Below are experts of layer 5 (counted from 0) of a mixture-of-experts language model. Rows are named router (the router's row for the expert), up (a neuron's input weights, with its number), down (a neuron's output weights, with its number) and show model dimensions 0-191. Each number is 500 + 50 x the weight over its row's rms, rounded and kept within 0 to 999. Numbers have three digits each.
After each expert's rows: a language model's description of what the expert responds to; "gets" lists some tokens that make up at least twice as much of what it gets as of all text. This comes from a sample of Wikipedia text that the model never trained on. Tokens count by the router's weight.

# expert 20
router:454418423364547466588501441515406569543523504466429506532535423453509507589562519480412480562395577490464580562483450477550575578414479569529511536549526512501442557442598507494446473417549638537402482434529493534512542476518507524571537512482460483470477508512436558504497447461573515526463404454542512555493537544476421478486534504548514528449523380482572420505516475489527457559459542527483581555534456482490551471468453439489475493480561552529504424545444454420540526446520493454528529547525604453482481488544470539438458570527397512556504504440555585408485499502480576528
up0:439514464580583443474540466613456531365448461523426479489587433603498490503509427518572421492481460560577460487589517503503444535444521462588483533481523584449518501545437467526473518539482462488433522521522519535487415471497465486581398536503450511495556512501494501481480473586559522480459481489542566538542522490591419559518438474521529504543474653446554466418463451457487532610561463515496465564482418396463512505499531520439542509471430435499489544470468532496433500479543579528555505490523565506485561518532408528454503428518593579402548600512511600475526474461467560423
down0:590440546473520447436567489469493475444474509552515457620461555516514439493500494447497519519491485469455512495490516488509525516499567582403445486490602539524474456586502508585417535485485367599505493491546516525528537457454492482463413504425414466550482557518568525574467506468580496492454559478550515515511523432464598421529565413451390457455503506513536486493568513431435504486555478480554518480577401486463461515436494479469575561498449555568432531579499471588491465535573547519622527411569410458425421508477538521462563466488510450473525506615472571574428479564505432479
What it handles: Sentence-final periods followed by paragraph breaks, and closing == or === of section headings, ending paragraphs in biographies and histories.
gets: ".\n\n", "\n\n", "==\n", " =\n\n", "==\n\n", "===\n"

# expert 22
router:457477469460467463519559571457472566523558499451428524557489487493568535491457524496478456548470508466462520494536570482465455497430496404461562527557470466496397523462571545528449439443564528459453533457503467528577525493485440439485617556494469474495568485522456430487542463494527407528406457491558471521440528543555543560473514429515502593523539465457503506536566530411502538543466586548441501518423454487429584439568447454517484533392545518409478479487461378542504549380543496475551450543434526462482507464585581389401487615539455402551502458500472548426581487559475502580
up0:494545489550468439444408571468550508540497500523457471525492448486505460476491570438548549554619466499446402565484524492540471460463611483483516454450497536540454386504511427471535585498513529384506535450493450574524494521636442517505527476452482502616461496570549468573563554494486452554455639602536541489431503519513537496473381503462479449594549645403590523521485455518534474489476472514425537531479519446480511474519513400503403498546539473480462514446500379521562468415444542535574490571535506529462484547562536516452490537546513573445526516466524468508516489474446451501
down0:480478624431588455525461444533366532432467512444506614456448511444485558439510486541518458495479479483463571520536420447508526542476471475511459474531560433418536450479540509477516580452558449515528590465481557439546562492410455423591687481497490499460424479515438385521533586445464529535521551455477496540510547457535479513505533484460511494474506537542515532462474560539528469498439579491503447585398530529545527455525478544524518450476463550503443397547524544571484558609558499581394503532459448496506450539531490501545438392435480481510465468473461506496561449551464512595
What it handles: Determiners the, a, The, an, their starting a noun phrase after prepositions, conjunctions or sentence starts, such as the book, a matter.
gets: " the", " a", " The", "The", " an", "=="

# expert 42
router:524501473502491400503467482449599528544461431523545454528479455608455473515493516432469572429456435484444521542414551424490456461561403513381584480506443423410433480579527470568407508519536522460458504524425554545583486512490541548535558537449497534490499563483564392524536489420430396463475591511488531468556522535509486532617519438535538615484474487407488501459563541507495457531389473521501477550524431464468514492539481415586506484506545577533533575485474470595482518413469541502474491470526521521451469450518558571380536476460475492468535541619538548559479526484476488530
up0:453499505441499516544436489564470452549447473495555485568448448464482505555452588518534540530467499492543555538408556457627464525556439434492467619557460475489483463591514533487493486533523524457483524474460535435523471554518502564483426428447541434580541457457458528490426562563480447504597573550456426460538479463569503500500437463428466569528472549607508522484509479540542448475517513502468483509537670398497473460511471461469545445463531520511497473450520480467538480501479511657555586425579576549500576431425485589586442481433605463522507463440477521511515534549479455599
down0:522416462530420543461550621472461439457533558513519565493449498570498469435495530595462521539527539525519428562553525546546586484558473391532526495533460534498515509498579515518553464553456568564525499476459554446554480503463420527479465515542547452430521511467498383518513469537516547548516501529593408474535468560485500492489518475429468482528482445595571518480552512536446404455519482560463496446477465536590516472467520530586431506390527477531526416488484558504572620501433472491497533571474560422331510453463453538613521491525529466581444531505405444430459387485516523548
What it handles: The, his, its, possessive 's after prepositions, mostly in sports text, such as in the first round, made his debut, club's.
gets: " the", " his", "'s", " its", " their", " her"

# expert 14
router:443407386314648495549473442530472554480573556436464538529562428536479508554453502489423528515454520474473523486509496473557571505487439533527506586522563497528468587463548531511442495442517621520439479510542470537495512454481505622503493541485435494479509524520434522523470465446598443525461415476556475507461521527543437495459564616488553507449525444478488471473567540449551466485554504577520534501502472527472525492514490404478485367464535515413553418521419547425497456432530492444527542532486551437516542530520474485410507573502469472556483468447460595433513480536487621548
up0:484496484510570526439465532508453553381506549549503531492559531445495486451480587470466502478530449454456362512482525470510467446456530520520613456610487409483469448540559505423558487498423525350466496483470486439519506598495456424502510506466537488601472378446512451534471484597471469461457473423510460562577565473541536424486486491482614554465430505426570443562551491472523507544453556502537499463488472601704463475477449513456459493492580578465541500568435562464438460513496492483517534498543545449506559508512434580510550516535563480511431542461448493523475488478503527513
down0:533564564405422552450535378600497598468407500516575506429525498503510494586550557489494498537522525550469455521512499427516534417431501452470482573543530446494532500562563445452439479605545480349563522464391473534505526521501433469446487478436470488485498506523493516443578523472448470499557445557459505575501564534492464552543474448475530502548406508550470509450480427557449447505444542451430582465455473462421453449556505659550493495428460535509397514487537463599552440464460489458461471489470444523518504464547491447548453500543449420473448534533517499520481442615416490502
What it handles: Periods, spaces, brackets and word pieces in lists, tables and headings, such as Women before athlete tables, Usage, Film credits.
gets: ".", " (", "),", ")", "\"", "'\n"

# expert 38
router:487519600504435518484568518487564453547438462461473334504460538473465527470550459437516479449607503376520486475570601577379458409584515546526544434421448504503461478500517452494476392497510425544589491490445530462390509525526503446515527493370521517501578595448548536555513502545487553442543553496446589595496614499470535510466427458582460509494462559584536490550438531521523510516453458490504495462528553494493443407518553495484462567497524520576465517467583555534484534525468519572491481566499526531507447480488521514548498498490524562408515598492444444571490492434512463459
up1:621530376596447594532474452535508523509487428520525491552489494472487523528390461473547493574545435457613469589581494471524416458456559481547586537405418528495549514578524505519541571479483502501477510470463469486532553547471641458534463440528507479540535552457444474515580391492467472661535539485597490439396544471555441522532434475458521448584566484515525498530421529489460483466500524540535499580529458464509500466497482466514494455515552559483442452494461456474569442607487544461514399466513514463497499500476583514544481516431526496476499515552514434484533539477555358514
down1:513519530581539548499546510473484570479473572526391485356536443424588585505526565544406358534533513495529570540538552528515522536475574486530485462452493491492532431430499566562515462543504533448348476503442484506523614417493535479393531551587477497460549455521478565573443529494517506518498597567527492553521473490480548427426523616571539455488467568428484476487479459548519504475526544567534481498524480490508519552529499541501472428503422516514461421477466529477473487444497447568439503395649521544506585523514423472489539554466468496561491462462464479471378505548481462505
What it handles: Adverbs, ly endings and be/been/become after auxiliaries, such as also, well, often, increasingly, heavily, not.
gets: " as", " be", " also", " not", " been", " more"

# expert 39
router:469428352321661461547488444523473552487561572448477547536567440531490502537439491502429533484468494460466525492523509478548546486529434527538503595517578498534440588466549509502446493448491604531446466526550481539498518461474512627500488552481439507509518546493441520529487444464600411522459411471566468491474512517569435505448581612500546520445540446481495475481567520449552474475542489573520534501473468541470518475510516406492485379453532489418554426546442541425492466418498493459507535540472538460521531543515472487412509576520480465543467484449453602440504493526481621514
up8:517477443478434501438551447517533472408534409494509468514478477496464446517527645662422611494484462441510468486534532451471454445536490531414407581467402535451517359521530598503484462544498490508506534495381479531468575530504565448468539448535470439542429535496525474463564660573529482524453512465482543459510426570494480490549487462414549548578507529541454497514490526466508481505462530592507434450538532427540571456475568545475524505578510471527529470556448601494580528481525476470550539441530497453511611504531480488503495518520568469523557540583445412493454558495512456479
down8:472495561499478564452480405480442410477503508503472472472562478557421552517514538465524542428610558505477475583511489454533502490577535507469455543547549496536499449431492392533528438511417531481571592430620521453470532480474467445541472526521480501521530565533491576581519431585485373495549594487555538439591499394457503471476474625525530487512466480603437511546364600584474519442526477473589530548455525591465506484523540453486482483489502514526456549490492527521557511518484459510495624437534453489528496376438532542565497508530583565509509466544492546501547449597505459503
What it handles: Opening parentheses before years or scores, such as era (1990–2001), 12.14 (86), and pipes between table numbers.
gets: " (", " |", " ", "|", ",", ")"

# expert 3
router:451413376321645507553470447530469547488587547435451547538571430541482517546463496500415544532455514474470526496500499487560573509500436539520513606525571488530480591459537525520441495443517621520431483504543478530504521450483500620493496530482418495473504520515448506528482458452599448523467417464557463511457509528558443517458569618490542516440526445485479476492561542458553474469530504574517531500499472526484521492511488430471471368448523506420549426526429556419503460439536491439516546523482553436531541526507477490414513569506466490560486473442453597443517474534484630547
up0:445495483513545555435476556485532462505504477472516589507470537489475510508457462479547562555482489526484577479514515487447480536520522471551546476375539461483485532557527473437432548491475496448515513520469543415513497536426523407515436544523444423417484490439498536532547466429442510510551467413475468509480582500575503524503408400450469525446471433403458523506399483458462464438440496531454367466484498301476489555447554545406438454458470411507460459457406496528484382479428436466513473524558522468471505489358591515439498471503480480514435505525420394513527476521534604506
down0:544450552417523539530559496516529524475516431462438563345528448469602469532493461456448517454582511600437512570648403460430382487533503544562538520498529520575464519600473501490441490559496515442529536514508490459500483517468483513626435496575476396487473459517530486536587466513498456451452548524513561474470615492428466512469470460518436552515474365414491522560533494520520537515481484594484580498501539435472482577529596453514470545508462469436449536486522559539490472601504500446445535494498583522510482504492482453430493560433476528435449492430462534513579558522406456459
What it handles: Numbers and name pieces inside pipe or semicolon tables of sports statistics, like goal counts, club names, event names.
gets: " ", "–", ")", "ers", ";", " On"

# expert 15
router:551451492536468494446488421496547510526448465524551436562407531533553518520525596419561465442472398528459558552405452475494419502481501581545517433453570442533573509465516611458536520565492483478446521537453498507482592519610505444505516501566448493494410542485524450484468491543426557516591520613474504527414472388576503582569494555492587441495480457412554527561474529481478507504520484443582502395467529452501500433463517457475507484443547510647504449491445538583523545514536443504532578441491459473533469588538457550526429377460504498452503500433454432539453524454489460485
up23:526468499512436460524468484533511518467505425446495415473561511500523569515466535506554497509550457371556476413466480511516557391580501559541598552484499525574425409464558492531494518612552552494526521595469468514516527425497576526499545564515472431493489570453487575479551548408514519478560515475527455538521465495451494409534425530465442415447472631464470485531466543433563652561533568522494516540480492485463508466480516482555555492563551494510433410506419533448393463575535451518437598466498443578516490559556513437515470515509530461447447470497509573526400529542618456499
down23:484477517545450485439607602508450457503479545455506543483485418525583576507463488415479533463476510474491527514526542491407535438533470551488467434514428488410387518520459486470486513443515518526430499435553487606460483531502445484526564435542572475517534498549573504541502574465442465467486544382470575484457471483544522588596431488506467527552481449504441494421524460534464506503532455564578546471577516459454495429458506497460475549551403506515480547448438485557507592388432379537548497404561507438463514450383459521424415403536444501525453601516513476517429544450497561447
What it handles: Temporal conjunctions and prepositions opening clauses in biographies, such as after, before, during, until, despite, often sentence-initial.
gets: "==", " after", " before", ".", " from", " until"

# expert 32
router:412486496432513411503552587510514581448501368640460494589458475512435561518559467582502488487513484562504512538446570475511514508597573475485515444481551467500456412530497520572459521453492493520509417514576495497503551531519524484538456428545456558473452526521468497535466485417441554500556476548469490522555420486472533485343523531494490590509499475539476594477591557450483488584424575504549472515511437498522488493518567471462569453542535402416583434432446602484520515521439562512448466459455682508461460480524445525525520488445575480545438521490493447490402503509513522516
up0:429501450455479412417559573452559546386508445568552448515495470561517504525470459471509453444487388467464493451514535501541448470473511540512468498479598493477541530496529501462415449597465450545528462559422570419454529437409501391474455385464494531522475456539503506462486414510479505505492579485490482541502443515491487500514463560492442513550571521474460461437504502467498517606431506422493451514500470566480459543603595458575508485506346447407497436500600555509525535517490504459581632618469498401489549497523504498492460518474512581540463512449497604494495501490608464475
down0:469516456500471563519465461478544585429461531430461386479583530426495533425521466470452476486496511488578399509631509451559401547484525486422354482492495508545497513577524589456501427495453508500498563536514505528537518493457562447539583491485501549489492510541427420481534474502407552486403493457475486569579492519541636541541575394581540547492565519577528455500481462511512461577469497514540469533529448472508527594597464437533494501475472475605476528485382527451524514607449514398444570494491544506451457504565458565489484540520465438471520404537503558529457550509479539525
What it handles: Words in place descriptions like located, near, in the administrative district of, the, northeastern, in village and town articles.
gets: " in", " of", ",", " at", " on", " located"

# expert 8
router:456407373318657472549472442539469543489578554440491543525572433548482504544454495501424535515458506466471513484511506478553579494496423526534503596523573486526465593469547525510456498447509604529443474508550467536498512460483505631495486533491438513477527528507442505529473463457605444529470418473559472514456503519544436485446559627483555504450535452476482476477563538454552478479558488574520529498506471547477520502510485417485481364466525506421552422534429553419494452427520499449508538531499533454517550528519466490411516568506473470548476479445448592435503474539482631529
up1:493537516442498496513555474575447446578545515533548509492427488489492403501513520492526545485547391439553508461473477477526546581485422534538424466474473455528462476545493512550509462512482442422511530613484461433493478472456559408478501500412482553521485458497547602451358496558511440511502531448512442542519511437454596489538476470506519483428593502513549462477592457613506483546596398395482594564499517487557483528523532483630547561604518462527463526611506452464574472464471464505467519350530562505541465527447532560574499433469559504519545506478433495454446590500514527565
down1:550413488487447500533541516497463387542587411534581586448472448534557492495482524470462537637445438525514539602569459519469519495491444485516554494504471601536524425483455639494511501622480568546503514534366504473489494495502465452518511488489532402479511519483410471543325554499565466536433484553484529529488547522464505463467542566546491475428513436506419468457483489445516485573437504492543534497488542599617476507467493459533478445516412480528528479454581495378546479497445466486467447541426526463495435488520502501457486542499395546552485531487464537465393532571450481532
What it handles: Punctuation and cell starts in wiki tables (pipes, quote marks opening song titles, percent decimals) plus occasional sentence-initial function words like To, for.
gets: "-", " |", ":", " \"", ".", "|"

# expert 46
router:491466447489504534508575537418533500471460544513478477629490502536511521487539541471526449443503434527547500554520465400525482499601475575404513447567507438490492526561506530550467556473456473392560521473447511529544484479504440565511548532525479499575567462481467601510450491592428386518353490507535555616496604563377520530514491549521491546512468527520486457428530463462596503403421499570395400523490522472473438529534535515468440557428486550458506549466534481548466518499520492439541502472505428438474459447509495520374510555486505398466578454431577452453538481445469510561
up0:455532483509490501509558468447577491556413500472456480587496614564422527530513506516442494488467454431502494509492415531669519515430491560571444417513501443546493541458419519438514586490504460501486656429629507418525567440518546468422496520539438515532419457558485436509472522582549462401467489430500523527561508512505434402477537484459545575456578549401519472469527440461472510490554569424494445532494483498484641569502481521506451539571548516475509457455565544508489533518384502466500521537502566513499454391478497465509540457512496475578539473446493467552531431471468481525
down0:438513531480497501540374497472496541550440527463593491428443586520535479459433609447471496504509461544524553467535476487443570607463488562485459577475508526526560467483484490505469554530547511500533475423506491465526487462354529451477455535526607528469437541584510448478577518399570536470423458498533426447491496389458513417445442510426478491452505468495461465453488472563490461496570519520581538500528500579628571522414522513526587500539484477538531469518538617498591565392448511498431493573456569459547528521449512488544565438435472464494440468539404476379529477491459506501
What it handles: Capitalized or article words inside titles of works and awards in lists, such as All the Day Long, Best, Directed, plus list indents.
gets: " The", " ", " the", "The", " a", "'s"

# expert 13
router:456427389336635487577457434505465559506554574408459523547548419548492486557467500502415516530456511481477540504494491494557580533461454547501499564495548507528483584472549515489453499444514619530419486524527478545494487445462488628493509536502434511486486526538451517513501488439564415529427402472567461512477524537538419519482552614503543510453530418501489467453559538421571460477541496579524545515493469527461503486505493395518451404470539542405578412512418529427485486437525514456540533529487577427490523524526490488463497583484489501573490466468491595461529471546446627515
up8:533442524589462470488496447443456529455567527460455438581462500516484413389520476490516521464510538520541492483431564555471502467458616487485496507445441407464466558482576500523661499523571499588531451471465463476501581559437555438474541546454437545484445436513463501530489502508471481537466481560516574578585475586470605550484511445492443523454467455558425589507481487480514422436544491426506469472459651562505545495494541454477444497514400499432494512560500454462538490624500504488569430490568516481449613497513497482523391417402475493485480548547547538489545458537480432459
down8:603543492430526530439480559491479501608559549520486473473476505526495495474517549470555454548586495449472451450465474512537506554435502528444438412537446525451516484493467557487508468548499512422508533495454504481508464476457476495489586542487552562545522438566569470378550476532444400495486461495525512413492406502603519465562566593462476507510628479463584489455536492498488476481465405470562579526439511528357427474524519510488486535581429473473472447496484444510564579510564443506507473360520488490536609556510605542537489505417617544493493510456471498442523463469357565541
What it handles: Past participles after was/were/is, such as taken, held, released, placed, Nominated, plus final digits of years (1982, 2005).
gets: " ", " used", " released", " known", "–", "0"

# expert 43
router:507452544471514532439511467462509510498535551403517566557589555536510545551488594494524469418580504511456528523567560495462432515587501451500513429571498484531474442463489435440519504587497652443534503507417478523483578523450494463518481582542477543488508509525486540479501419463614559490447404513544450607553507555518514493388533488525479453485463532564511472436529516440505414539555613476447482513462419510441525483401463498442490497435506386413508528492498454603510549509531451515528616410547564538496552538510514338514499557552466494533479478417510497432548544493478443468
up8:587432514525499520475484521513605477432487530471547439481523450551420499552331483433426567534456569489488512513474503583533491468591500449556508512526552487466478495528517492493547479481488473536482399567492538442581445542376453549481548515508414593489543447510483497486470460409506551475544443557529549473527562527478523540484461477485456529531494492540501445480552552546468451473560544530579449465416616482492346524466530443427495539423507477499452636501473524561495524503441533510422554368492523473495504520358513462579587445544563434481476558488433482548489521440510465499
down8:496543501579468437563512552541455536554466454501464504492422586590431537456540476478552531552417539485496454484456498522580532545498567598580478476493482505476518525501533551549502434556505446463589600413472571567493364519427539496530492498533450528490498493441441388525502392404479493474483524524515387572442528521543485500590564595471515504555477463506512457523490524480519500522511484541608528479528402398493523544469481450479537509458516579470503510489517584469432531462470535617448523517557561448498377519555381463468490506438417609509443543542480511407520464466503443515
What it handles: Gerund and participle endings and action nouns, such as projecting, writing, making, training, often after to or began.
gets: "ing", " of", "ating", "ation", " making", " using"

# expert 45
router:505507574496391515558431506514482473524469464562463466435470476500420404492526464613521454525538509540532477411442463469536433562489505471506474518575436426509549475509523526473532536566561450461510532473593488568478443463564538512461401555510500483511390601587576478418471514444480575483601548534454596528584509572378511545464523574546469499529521506512521465404503545546582439523507509506549560512567532400451384461415492583504535574514478578493520463582436425432450591459502475615458488524545456532425478456506471551582484511462527471520484455514473475517495488513539478508
up0:598527489492474550487451486469467407447536475435603484521579410540501571533483387519462471484515490521481474492455415479542492538489514545518450618558471430460530455558555517527422515581427512480527482476539530559471496547418502529502271527470594435522524499498471520601555550460526483425588499389462458443466512510534479536459454488474530520526519550558462469510422568532440551416476506491578473499513442484488491429511512581438542431529546577515475529482516450558523492433486482460595522496484512476504441519505529478404474487491484416493558462619514592581531495527546462591
down0:540431565524457461527435531439557458506510544497443565470487612503458464434482494440472452453507365454457510590492510527473489464556521534449437595525588467476506416433499645507559373502545508577397485510497472511553407501471446494543452472512609515552465516467498643557557558480517442499540466434527541438513456503466536517499532415544557472520585400571475556487476488533569492515518452449464546495512425469439533556437449589540519421518453503452471481456439514564458511513407452489521562494512507500459500521439505492530482476555529474511489480512575452597522496416491515359
What it handles: Digits inside parentheses and tables for heights, coordinates, distances and scores, as in 1.75 m (5 ft 9 in), 74.00611°W.
gets: "1", "0", "2", "3", "5", "6"

# expert 6
router:448408379314653485546470444534471547488577556438476545525566431543479506548460500496420535513452512472472517483511495477555576500488432526527505595522575489528468590464546525510447497445515608527438476508548469540496509456481502623502493539488439504478514524513436513525472467451605447530470414477556475514458512523548437488451564623488553505451527447478486471477566537456547476484556499581522533500504473536478527497511489412480483366466528507417552421530422549425499453429529493444515540530493542443517546532521473488406512572504472472554481474443454593433509478538487627542
up1:518558453420453487418465526479531417473505583451484439536500505485504471464483489491604517487436467495585467455423499451433499462525441460505501533531479464544501518524432493439474457562521580394543444449531499577448457466429499486441379483473477517501510433522525367504470480492511491524505466419443449502449413550623496474548486486504503483456567537497448547526519435503498524547519528470322497489484537446444485499512595523557540548551464493538472547555390563469516536618549450478488479467518462370521532414494591479424560461375509583469442479476493517509404505588468519436
down1:463455609552545465476482461533476603568542529548432537477563487539476475541463497533434488545436557574477514566599491443565497502422500578477461594389500592514415502520480538521496487530617450582544525482525500393489501439522533538410481521503479495554474472587436480470476505528486657486484434445492526486454459501410499471401549492443521592509504516451474482489451525390484472495526557525564562544488501475520571488482533470486422495512401569530460539478479521461521454451531552481443507506526470507533445515502484498445487594549467587450492442534478513477427549638450337500
What it handles: Pipe separators, blank cells and closing quotes or brackets in wiki tables, plus some prepositions like to, in, between in prose.
gets: " |", " ", " in", " of", " (", " to"

# expert 44
router:444463552530461548587548455492591522617474498491507401488429464507538547540576519418486416507513545540443583537485525454419433545466488519454463385510431516583505509460547522531488502471574524512476508530469555533555549461553453504527545554539453441511462519503494550462596438479397542442488494583470526563501524544391450578503513480557494538461447447518597417448536543463519420531415560541535535576553468470427441451541411476502458540479588603508556461404451528556521617464533552480540534538433579445443455509531493455475461538576449536550476461477566483471524503451452498580
up1:590538539596492476491465422547565555436586565532530494494552484564516470509444462517442504425438489497454523449426484547488538490469527556473511493479503347498484546467531514367442550463482454398540545564455440520505443467549472449502441516393519428503437547561595456463442529536517498516560462567456502546454463504489512505599448446501479492515525404570571478530468608406506550576605519419432456494515589512446524589406499464512444521434460467548500567452495536514520530539562513537495486461512541651520458520404477439493498547496424468493503503510439468471479483431472566547
down1:458490491467585521558474541549508506576499524553504467537587416482421478490486485558362520455439433565524441517637543382509435551502476442511484508454494453465538521544508513503501557445503588475450523493555516503474443470509418462444449524573541558552569501449591512462457506432491475468480511547557485559535451449421483517432487552452584529605503479455503555439444479605553439537504467497566463471508538579527538554495466344565443487534533616479417542513394533547616464549449474541573452461532455480476490496584466513507446533440490460558509539541503495486434548461465510421
What it handles: Infobox field labels like Occupation, Spouse, Country, Produced, plus scattered words such as much of, New, commas before place names.
gets: ",", " a", " to", " of", " New", " Country"

# expert 10
router:485560477533504521574534428477521510496479444610451432412522482503442580460515497502536500561412407535471491608467470550451515453512515511474433436493473496480463592442471373563589492470514528602555435538442508495469478492488497505422492473507506421481525544468518554510549470526377552482442575507408527528560505552468462525480554453511460562528431502574578498546475492584511467470418372580521535525450531424518524468476436479683487559503509504486489465501489395531516551491493553526466415538479515469467477485537546557524478419530463516467533476437637504469444480429523462609
up1:440480441504381531519463467517484487487452558516532477490508533453510560453530394530497553534480616424467553517580549531506541525543520466459645528476508464485536466466474430495468515522514413492562470470529515496399554635554478458576544435454522504474444531511459530718542546454473528573491418413529521471478539493513517514436593418460616521513413437551536536556475426525505503458563556426537517446525573521484554439531538546508511531512484453524519493546549554540465467599481579499488585531479451418497406501516488485528575504484516487469464418470457431459441464532523535479
down1:589578448509471450521552392546453557541505491485532507500503482415439525504417522509508542590508485509467515535479498561441498446495530509505535498458470504447439504512443517515462508498452489467487525460527562583428560371467488430472559474442488546584484420500532530544509625472517479490376569534456560467466499531481539517371435430400488537459527500537552509550437333587510471494436475500502468575499492486448481496558618530530474546508580489471507544505489643468541467490432597528492535458464510499567556543451538538453393479560572556449517503448576485606440526533493551494
What it handles: Forms of be, have and modals right after a subject pronoun or noun, such as It is, was announced, would.
gets: " was", " is", " were", " are", " has", " had"

# expert 12
router:511461531485594607425462589517564449553597593430428424519453471550483519553538464538460451587436515519450556411432482416460496427521459517467486412586500607538506543410555514558471538503533475440461411474482565481424554436485506460534567596452476536558514505497513537516590535550460367461503523509427565502515416539524514456415496381546541498482468453537432459455441517537517457479525573451479541576529555544483472503549433447523475532598514604454494504519477509550503512556569513481546481468483507429466497534530520508499475535490465452469486473445471454469528624451479434426
up0:516495524559543469465410473428503496548468470460530498416586416441609543457500521495490490515558541532540496450474540460489447496477481577527591503478472464551394505445544394493527495542439433385506490590497521459553514561509505467477475503529507553470485519354420497513472485423533528557518519380538466603561535489651471532477504494465502492456471490451501457544399370415471525529430555375501517539540568413563417484429456476493543575557479544492575533552513441489507501483498472488504529399521568453445385514555541490453553513532478529473562516517467468469582502513485524459
down0:463517520552486409516496473586508510503527500478521512453553473507459430579416548507549480561489445504534535465546457416502500500506456478580514485549485476482471510524512600459498471452519492591550511401483584554453567491557485480640461493550519393549605465487488521538429509546510496597571492480391419430508493505481522458482561538517507339453511533464469458597487503569483472455516443548525474552523492431496438489544502529532522537527532416560513441511506476490418510495578586491524583495420495481590457512538445488574443588495460550554335498542385450534469516511387473514
What it handles: Line breaks ending table rows, especially the header row and its |---|---| separator line; also newlines in numbered or bulleted lists.
gets: " |\n", "\n", ")\n", ".\n", " such", " |\n\n"

# expert 19
router:448393374296664471542482446544481554485571564448486551523548431546478496527466493489440536508463509465472524487517513481555566500485434526527496602528568491531467582461542530502446486438501602533446474499553459535494536463478493633501489534474448504478529533508454520539457460469604448520462422488565474517453518516558427499459568611487557514439540456485477494471569539471549471496533491581518529505489478541468520502520487416494504367465527512419548432539429538421490458424506482457515531528478549456526540532509473488418516569507482450551484466461444600418507486545497622503
up0:482450515509532468438493483578591492411462451517542492515515586457542576521400539454669483482544587480446510487485476517592578480507498504425489493486528474529374508505538538501497447434549439444495445381509487433451494456526427553415524548494487495523530504519520507519448448451554452496454516534427513483415419544463528475485537511454527479570489575544566462531369494499548447498439567426438478476423508521532549537511539547570549483543525468539467478410546382456488561471504467489509540473658528465616507454486463492465489491439496463569487493652518529466429507560521474491
down0:472632550468520488440411374449492563518481547481500534422455539474463413593447422513435458571463513480470441575540394516415499460477549436420557420424461546503454476522548511478556487478498498491429504555588429543513439493522535490499527455506511557501492481545488441433602482536429466413523569449571514573558479493547468532472541503641504539436553488455489468528444487507471485459484540522565492508498458528504539484589417496492490494422482577545458553546580570404566409465489595556513496492472500536531590559508561524471447500576503563519498486528489458394561509532461441572
What it handles: Final digits of years and entries in sports result or roster tables, such as 2014, TKO, DNF, Decision, Waived.
gets: " |", "\"", "-", "1", "0", "2"

# expert 26
router:445410385314651498555476440531471556489576558433466541528558430537485511555461503490422529517453519473473523488508498472556571508489441535525510586523565498531469589464547528510445498440517622522436477513541472540499514453483507620504500543489435499481506523521434522524475466448594441528461411480557475510462521529544437500459564615494555509449529442482493470473569539452555469488552506582521536501503471529472528490517491403481481375464538515415554419521420545428498460430530495444525544532486555438516539530523475485411508579505472475557482470445466597433518481535486622549
up0:442491472608527551559560430466568477433416409452442456537434471478469493552566519529522491547417412496596384505405537470555514491447503424501498492508520511539535561510476508545576487547491559379445498515504564563454575524466424518551478329503488504463623462500504515592502549475484459505573486446516525515471500525465472502479479514490385485661468531556493416482554490533526507470582500459502483399535468443482519508472506439514444532481535512509426530505514429483553434527506461564465432393433465568500502428422513465491449566490465466450501495466506554414555541466434515526
down0:491599477538489550437458478492441455469542455577466531454513407464497436475486513506524475474460518514540448532466418553521490451606524503589451466546546508520519429525515560461484573562415479526437447601469512462488404457568441572443528567554530455533515470502562504553465435452499607455484417492469463525543501391556461460480575597521514478561526524528532492496512381493417562458400439405526549465538415513415530557504506554610599514464492597453483487481532500529557515546517583488461537464453435555428483490439530434491508490558436383463539504506445467575431459484451458481
What it handles: Pipes, numbers, dashes and spaces inside wiki tables and infobox lists, plus of in phrases like some of them, letters of Paul.
gets: " ", ".", " |", "-", ",", "="

# expert 35
router:499492541504400552508430589551590549537554475544533508413419469447520474487495490434524508377565495494560519415639529494524493530452569455438410488524570557594575422587459550488582535402507512460496493499603483500490508523545499465478523631499492412481514426483501448494541501505430537447442453577483542463516539475569599461580503529540508467435530490452487477550415491466437519575482524408496573504576457500527527493556439606470449536503462437445495441483459427551582489502530533549469503488449545571514517534453463411520505491565557492529475482479492435496556485507437386462
up23:591534533445544509403444566577475501518595589527410510514450468466441465575555376470522501453479485529499566504558534524493559480495553516522389599537552522557489450484427475565531470517500478471456453498502433467473548460525563443542469513429540462491475515567569528589490503515441516524533485567409492572494455554522432401496488437521490441472519488450448503525417445492448512513496424378464514512457572579555464410494456529423424476516485577421473425451548523587464433501445504581382433423489437476506518567467428459540574433534509505495556490514495497503422522491498384492
down23:541506481410442518446541496466491522510512499426452397536547488467420551592533467353507489415520539557460557397592461578474535616584514540528515461541434526415485566461536566475489523594469522533410506494489499492501496490571372620625558497466560476543499561511507466486436513419546517490432512451445502524504547532480460436503558546508473508456501506461443402523525495440452513574524533551516565500451505484522526470545455442495417470529483454563513469526602540487475528500410408504474543424568517533538490481487451434535371424486491509506446498517522496478448589417565515480
What it handles: Commas after introductory phrases and subordinators like where, how, because, although, However, before the subject.
gets: ",", " that", " where", " when", " of", " However"